config.yaml
d_model: 256
routed_scale: 5.66
balance_bias: false
router_logit_norm: 1.5
norm: "rmsnorm"
lr: 0.00549
beta1: 0.95
steps: 7975
Below are experts of layer 4 (counted from 0) of a mixture-of-experts language model. Rows are named router (the router's row for the expert), down (a neuron's output weights, with its number) and show model dimensions 0-255. Each number is 500 + 25 x the weight over its row's rms, rounded and kept within 0 to 999. Numbers have three digits each.
After each expert's rows: a language model's description of what the expert responds to. This comes from a sample of Wikipedia text that the model never trained on.

# expert 37
router:475533468470454488500506471519504490499495512519475501490535527534518493511500489472554509528484512491478486490498486496480511517505553469530508497507519464507515509536488495475531518533513509473516436496485472460472517494484476523523507468493468479528463484478545448449491495469499516480482484507461467546504499489504474474480486521523482519472462501493486444492472471469516554481506488510530508491537524491517483479464526486486495519499509498504447492499492500520520506531527499513556526518510477478448477548494508490500513470477526532531506495500544476492516506479542466496535498501554555491523423524546543477530519504511543506478518524526489487509495534514502511485489465527521489532500490542504553526496521493536500555477514508517507531467528453498478514481464514
down0:546481515540480470500497510519558502490490474524477501465565439480511508476511507514498496527487507498473561498530517467491507500504493508465473483461487493524443528499529534531500453498490479496500500507462472525532512506513486442470499471491538514490501504497481504503512467522498493486524516495498533522499533510531506518505552506509491459502517447497505521500469490501532521447491495456489478490486514532508515483525493516546441519524449499533538496490495456532483559491465516508492532545492514473502503481465473521484517494516503480491483542481515501487519512520519524509534527493468546471532451530507492493547487465498496502504466457481467520498467507497492476472468486490496544522532476529500514506524491474481461489508530478484532562479459533504526505523483454
It responds to: Common nouns heading a noun phrase after the or his in running prose, such as years, members, instances, fact, group.

# expert 42
router:455491499490521529516483455509486480498501544492467526528537487549469498463510478528512510526473473517524477520514489498513513518467529513524489516509488514514501506490494519512451532531524515510497462508485482451532499484506542480523559481532507454443494539497499471516495447471514483492479558484494495528466521505511537490508478450500485532474441520469505484515498510545520542468507514465506503520499465521474510508465493503534514502472490486514482537497481526493527492547461512500521525518476490489481513539507507522509480489501555497480518466550512539507485507503535518496529484507504541499522491521549505476532492462502537494535508462525481477548524541520535500515490457529474537517494461529530534514500544492542497523465485501511504506465513478532470517508444523
down2:473538514507500531441512498482569478553463509527486488493508505464489495474518513545504510512475502518522502519494513499471511469539508503515511477491532534484476517479535523438518476488503453506510543534466504475512507496533461534500519493478493521530495537495519539519519522481457473493481468522506463499502547457507507517510518509448541510508503475484492456521478476450528491532525500479482488499471490511462469488504500507436498512516512547530493469505456468489475508486493478494493540440550449478515524501485503485492513479510500515493531503509496422508529466458487508517534521471490441452504494497459494543483502474469458489490527480460491501526489514510479484463488498481521531527510514488477529531526520525491530516520496470484506475497518500535512508487506506
It responds to: Verb roots and word pieces in infinitive or predicate slots, such as prevent, know, kill, re-shoot, hack, demolish, usually after to or was.

# expert 35
router:521463485482515525503491527487471501524487554463501492501498502521475505522503535527477496486485483543527507490509458520559517501485513527534516524466498521531502459517533500458468484514461524519494520475492462476515502518493505536514504469522490534526501509499498482490541473510530458553486501459501464533489471454481532484488500458513494519477459509473483530515511495503486539514497482462520518498490505515456469521527511468470550453547520490489500499511476507473486481488499515500536537470480513505509501514511523513539487513466510550494469531542510516472455465558496526480512511525525446497488522516541501469463525485498531443502481489494525500500514467513502533542491550535519493494498485487503473500498525460458478495533517499500475506539500467558485463517449545
down0:500483515510486465492492494504513526537494534502453490488510471509511493537503487501518485505488488520522490493516478474496454447447499537464506472522487501462485544457511513508493498509508502519452498501514545501428578458485516536495509533516493475509495508485458516524471516494497508476478448483543477457525563505484447479472464501482475545482551497490489520462543479474456467503483476513525462510531494526482488544492503510512486532547501506500525523500420481506438511512515489507484486496490496539456494497494467505487489522479481449510477501515491489499514491477497525512476530508523531509488547472496523500458477511506505484500475486533506493473555500490537512508508501503520492527519521543447482504496489492475510509471460502513513518530514473493558519483515514
It responds to: English prepositions linking phrases: in, of, on, to, for, by, from, between, during, often before the, a, his.

# expert 9
router:525516480469489468475478480530521527447493452509479527481457491493507518477481480487473542501513481514433491488499533496517493481507478474466497486530474472486476551525495502543514524485504464544507463534548533508499467446537443461463498538498500511462511533538480506516511495463531542476505494499530478515512485508534480481475495539502490549530533553472532506484461513528497536523532479524519484541523482470506510538489539516496492535488512491522479533482481477532511510478529497529458529496511553504537520483510515514462515517500466492456469454496481469484512513521448532517500475503468463484469479502477489528478532507470516537518530523493521477509497489520493515525485502506509470494479559502545507538498490486517506459501487495501517484485486505485488519518521515
down0:521495473516508494502513483505466536526494490509478495463480489489459499510502485456467526501511458502494445482475513513515485484507494469489524518484516520475493519490473479479488510475482505516522505535500480494489472452463473440547486567506468503519555508501541546507472511451540534498491470515498502512530469472489497471502510482497507486532511527481461511491513534547474508481565522505543448512489499446490467531495455503477506482512525483502519453464503537479480486491538479470505496537470519486495508526497540532485554528478484446503526516508507517544465530534482463517479463469512520438482517467562509521494492519498490458503486490437483538498512473533523495475500481528504516514500516504524459502486503471481494488490511506512479499464514496519475478516517521
It responds to: Standalone numbers, mostly day-of-month after a month name and table values, such as June 24, May 10, scores like 135.

# expert 60
router:490457498481523521502483475499498489475493525471509512508516507528469511556498486495507492471464471549503494530442497523461533524544538519507506483473453553532522506521466515516495510502506521519488455532514479461509497493504527522497508431537493509524477500530494502528504460460523508527490493474478500529468514517469516511493465470506504471486434520463487517479490506501516524501506520496525472500480499476485525523540512475521502447484497473486500489490532528519514466509534536550538505502470501491493489525508506480534543498497528497524502464527521507467480523546502490478532478549539486472483538500544450491458518479506548488503469495519510475522529473519501492516546486526490451485479482546508507488496554489482504543471475501516502505457504490540473532522456457
down0:465536505495490508518479491459493509481498498536507494482504509526476455496526457482480527483522482490476509507493523518496544468488489489524469463493540503485494524489465497480480482481494463507513504497477530490491467490534529482517511494505523507542446504501564497481497522471500499473486468547538485537492549491490509522513499550468515513522504479470523508512472502446504510501538508529441513503491437496466519455482493505503500535493495527474492473505514459492472539489512462477484542494499442465479497482547516496526503498507495453500511484447466522498556524491461528545507466500553535495514476477505471495505555486523511493514498487512532527467503501507505511473477486544479488506453550479508519506512524493498456460472499469543462511532497481466519477469550515
It responds to: Adverbial particles and word-final pieces, such as up, down, off, back, away, -ing, -out, as in Runner-Up, Knockout, wound up.

# expert 3
router:475511526535453439495525522481512489538543475492495519524505505470441550500462483467530490482463481460492550512472518498463516507528487479496461443524500492469497524508485477497521543526514523532539539544482494475500494483531515483507489476506509456528492526500472504463481476493520479503508455536493519533544491504483520482471519514501509491510482509486539486513479461469486482517486503529434457483497496502505475532497489496498520482501509525462482461484546511540522479534476469550465464509495512457507481510520504516507521467543491465572542515517544489485517476484484496484475498531491488520507515520493526474525483552522487511448475503541507489485478505523542532456511460501492502509514482472502484492474557511515504537497481498506494537498494464496485509483501506
down0:546485454452513456523528482472451488508515487467495506460509490497532524520560524524476500545521528458502514471541504500535514505481540504519516531495467446490507506503492472500500487454516494495488497504459469518511469529489485458490502509498496472485502507474491517530518514478482502480489513499513471459481498494505509543530491500490538510495498556546508543536484487499517539465480467522532549463502502533498520500492486507516497494501540497551525481486533494480511535452491505502513501523472565481513521510468445505495462496482525464528531556526475486502517483502493523497482497517477457478513527513521517549479522483501479496459491521536524523456506474509527498514466540507469526481502547551497500488510509524475532456480478529497505540522540496455511529523515493
It responds to: Place names and geographic words like city, county, rural, local, plus final word pieces such as -ine, -ian, -al (California, Carolina, coral).

# expert 17
router:487502496478507565492502508538525460470489487539519541474487515537537494501541493489474547499502496493480463531508498483492484518478498484510542482473492452501526510500507497518518476463488509509482477512493494502527471512526486490505462508509519487438507476474525490490519451463520536477493533477427471472517493491512500496485461501527494523491503509525508485521490475502473502485519515540542476497487516456492476521508534501487490509473510478540518467510544473521519494544459537491471516532500516505489536489478526489464499474516485501522512453476502465502530540444466468491544485511489555462505509521470538496522500483531517538530565514534479479555518546487515478540476483502493470494474523528534515527509511536532498487474482528504507469471532516445480520465529491
down0:488488503462491483494487481454454499523471518465529514512445488531505512513483491500506521460515475476505502521487521537496493462522496487495488480480503498530499460490490522472522541526483507534504546507488498530525526508517484510479534543466547499498490493540546510477505478506506462444454522508486478465502505519529567497480502438473515503470507491503530492487549523451489488458471483497480501523513521480485501500526515514506500528498531460505495545516485502549470490505498565495507514503541503457438482477471474530483473521534459501494511492479514487484501470489517506464494508529493494466486497532517532492491533492497566531461495552527496510521512474486506495479474443482536446458469483497464525542534516498471491487482456517486544523503499478502519518499498491
It responds to: Numeral tokens, especially 0 and digits after spaces, minus signs or pipes in data tables, decimals and years; also table separator rows.

# expert 21
router:518515483514501476498536527506543476488483492539518474475498488517547515528537454488510518538475520524475473494501504480506510495518476534515474478498475526459550491508471514489504505449481492529483520471511479556484500461518489530506460555479520527469497491473499527493516472472517509459505541499465485517524448515509520486488491505512522501490533477511505486477485541509502471493492529452468466524488521458466473530533562498517473511469458479553489481478505516465467463522485508483469511499457501493531502475485518551483521523501517518509500467507505476520476514442485487475522473523508523454483519488477490509538448501504516533519521492474473481486519542521476515535461476481513434501497497545484518515503468527521499475464474526460478459507498517509444508493537499
down2:513521477527506469510521500478484505496506479555497532519519492489499492507492491520503528450529500474495490538481484527488499509505489504482453509525501512514472568493490514497495506507476537481483481500470479499518511500459519520499516483515470462516488507526492428499481510520500506543478507503536492529475529492479491523507511475501470517582479492479452523495523524460509488506500508553494492510549480511485496468502481506487467464549509474497447453513493460512501535454546477490524523492545512489539498524498474507542494479461479482500503467511503471508503429499474507521464486505517557484538525464498495515533485483495556519542503492457507436512490462523458452469471531483542504518470495496504476514529495482471478517488514522504488531509508515461519482495455459
It responds to: Single capital-letter pieces starting a split word, mostly H (New Haven, The Hague, HQ, Hydrogen), also R, L, F, O.

# expert 55
router:490524505492469493526479507463505493488493474540500528541459501523506519533475468500471516484463475529526506561481507522481527538492487502540509493521498485486519502504449505508531553499520533503523474474486477481530520507451539518526483477564522450512521546534503522482522505477520483457526486501496538513495517527455508502468498483532535478512550523500516517453493545466459473495527518522525469477515528437534503506499496484527503468527512506501506473524520465511519454505554508493527481511477463477528494522497468576534520483515454488515483468518508505506510515494518490487530468525524518506550487479502534465488456538524507512522509512493518512492481535504512513477494453511451496536492485506490515464510519472476516512497450516471525514474541504489488513527500521
down0:511499511485478509502481451500487463489492528520502472501499505510522520563474557501508533517498491502524522539485494516505519491473519493520507496480481466534469466512476485527522504494514490490488465459498478462456493499495505551475500500514485506488467484546463507503517542502458460464514523494513479507466496529527498505477498499506497502496467490456491506491510472436512518523496533465495480499561441485553492475510515493471531475478427480482505516444527487451518498482520506455459548474454494472495511467467520449528500483512527540487503525475519532491542496560535487504519456541500489475466516460543487504510471480504483474519476513535516492494478484486484509520514497476436499466515485498480516523514509486464484471537481529471526502481519488522508526515504510
It responds to: Word-ending pieces such as al, ie, ine, ux in Ku Klux, and color or material words such as white, blue, steel.

# expert 34
router:496493490493462497492514465482521487504503504511506508499556535520515545464513499487560514518478486486501521513490490518457502513523546451534512466496490490463512476527489488548529516491536529467487453529507490488493513513477509537485463477486475486542444477465544458489493508496488487477503487505437459481492512491508480468474517536531510518491492514484502443512463457452497505521490484532526484527527528519528516492487495483486502529486536470491438478517498530525507492529504504548530539470540492493455470526512523526472515482504538506541512502526534481480525535446514483479525470532482551498534475525504534484509524507533522480480517479536517500474525491520528521466483478516526513495499454516531519497501494484542468534485490519512499521476552453514483509485475520
down0:526524489511493442477455523498517475512501484472495506515465515525498507494516473494511504507500514500462497506546508506500506519469493492474486532518518521524514491508490479468517495532495513494507494504451481496495527470504489502523444525499484509481456466553477517499498545497523503510443501499504553523534526482504505488546506478511481432505504465464500441497491492468532463480459505496466515503485514493480460487533492504547535517516472516502495488456506474467533549466531507496540508556431552490514498533488509485479512476510476555505456489463454536503481497508511470475551490532522474509478530512492483469429528501507462486508454501498501500547485476523481468539500480512507485456498521513478488501502511465489529484493483513481505493478493517542495479486499438
It responds to: Common nouns naming the article's subject right after the, a or this, such as season, team, episode, song, region, population.

# expert 22
router:481450523481514535494486562486479527514482545495491493502484510539517512508506538552469478476529477495509555486511448520509516500463525516502483479477534533515504477494555478486482472506471524511488502506495473463503520530514513498522503474537524481534469480452532499530532477565506486491528481457495513472479494469485505506488512466509484471477496472489485512515556518525487507509508493513483521516518516539503459496515468480478530454531540491506519532503518500482455492477532530483525522513482513541545545478518493497465493514496454496468513505537495495491482481506511507485487486526471437484453520533510537461494530461508526440488519522451507536534494451509513500523489573477512517482498505519493467493521478474483506524545485505517525483523525517492504478519536507
down0:447472491511538489482545485527470559531502538507520485509520566488490479508537510518534523523516434484525496504497514483510485526544506505520493483493504505476496453537505486475471476488479537506526530485516568513480479491486489486534498509467515519509478497508488465480559495516516483473520543525446477488495541526513492491500486533496469487521479537539537525524513484548506488478497541512537541502524521491511486520505492505513529514531493505507481488497523537496507491498494496507540520534486505537466529520543478498520446492496506500466501448527513508516501470573495450500532559456512457501518489507504514501476515502533519500498537463511482483490539465536528475486512461495492481455491463478497486513501522490512485503510522494501550534505483522477493462491473457
It responds to: Prepositions, conjunctions and commas that add a location, time or circumstance after a place or clause, such as at, in, with, until, while.

# expert 4
router:468531514467497498528494461484554467477474471525451536478455516536522550477522478503479517529489479514520458507509504488476473525506488538508480485486462485491529518493504502536509541476496529549524539470515513537499532478481467457523501533518511491465524487508510494460529510481544518505546515508451462519524507501532518488459443486537515483467529498455510520482510525491487492477491544493520482504490534443464525517525515471515483541489495496544528459538489495541462464518509536473483478547466501507529525508491523550508494515500499451508514490502518459483487527505503446467512493516503526491521539540463497485533472497510503526539518520540480470501525518522484515509478462484488470483468510466488495502509481494489526491474473486483473474488536514489491514513500482
down0:508490461503493523505494518465483508487491491467512451539516497469472510499492505547490522452568524528481506487505474520543530483502476481511507491506518493474498483494516565500461477499496506532535528459491500448508544484532535485502428502419479515521506498489475465477512496505498493460460519515507535504478494503477472518530499483482529530468535537547504497516523528482464489465484479505496482471488474505530483485507484513510502516492505518493486510499544471432476506485477513525508499474517489473519500498526482493480534486532551515495451504526498497497528526494471518510510517502485521512508540512521522503516478509536504516484530487515481495534557541465580472511493472549522458514521503518501536496516489494498488481527427520535490509480531511472475511541509498
It responds to: The first three digits of four-digit years, such as 188, 197 and 201, usually after "In", a space or a dash, as in dates and career spans.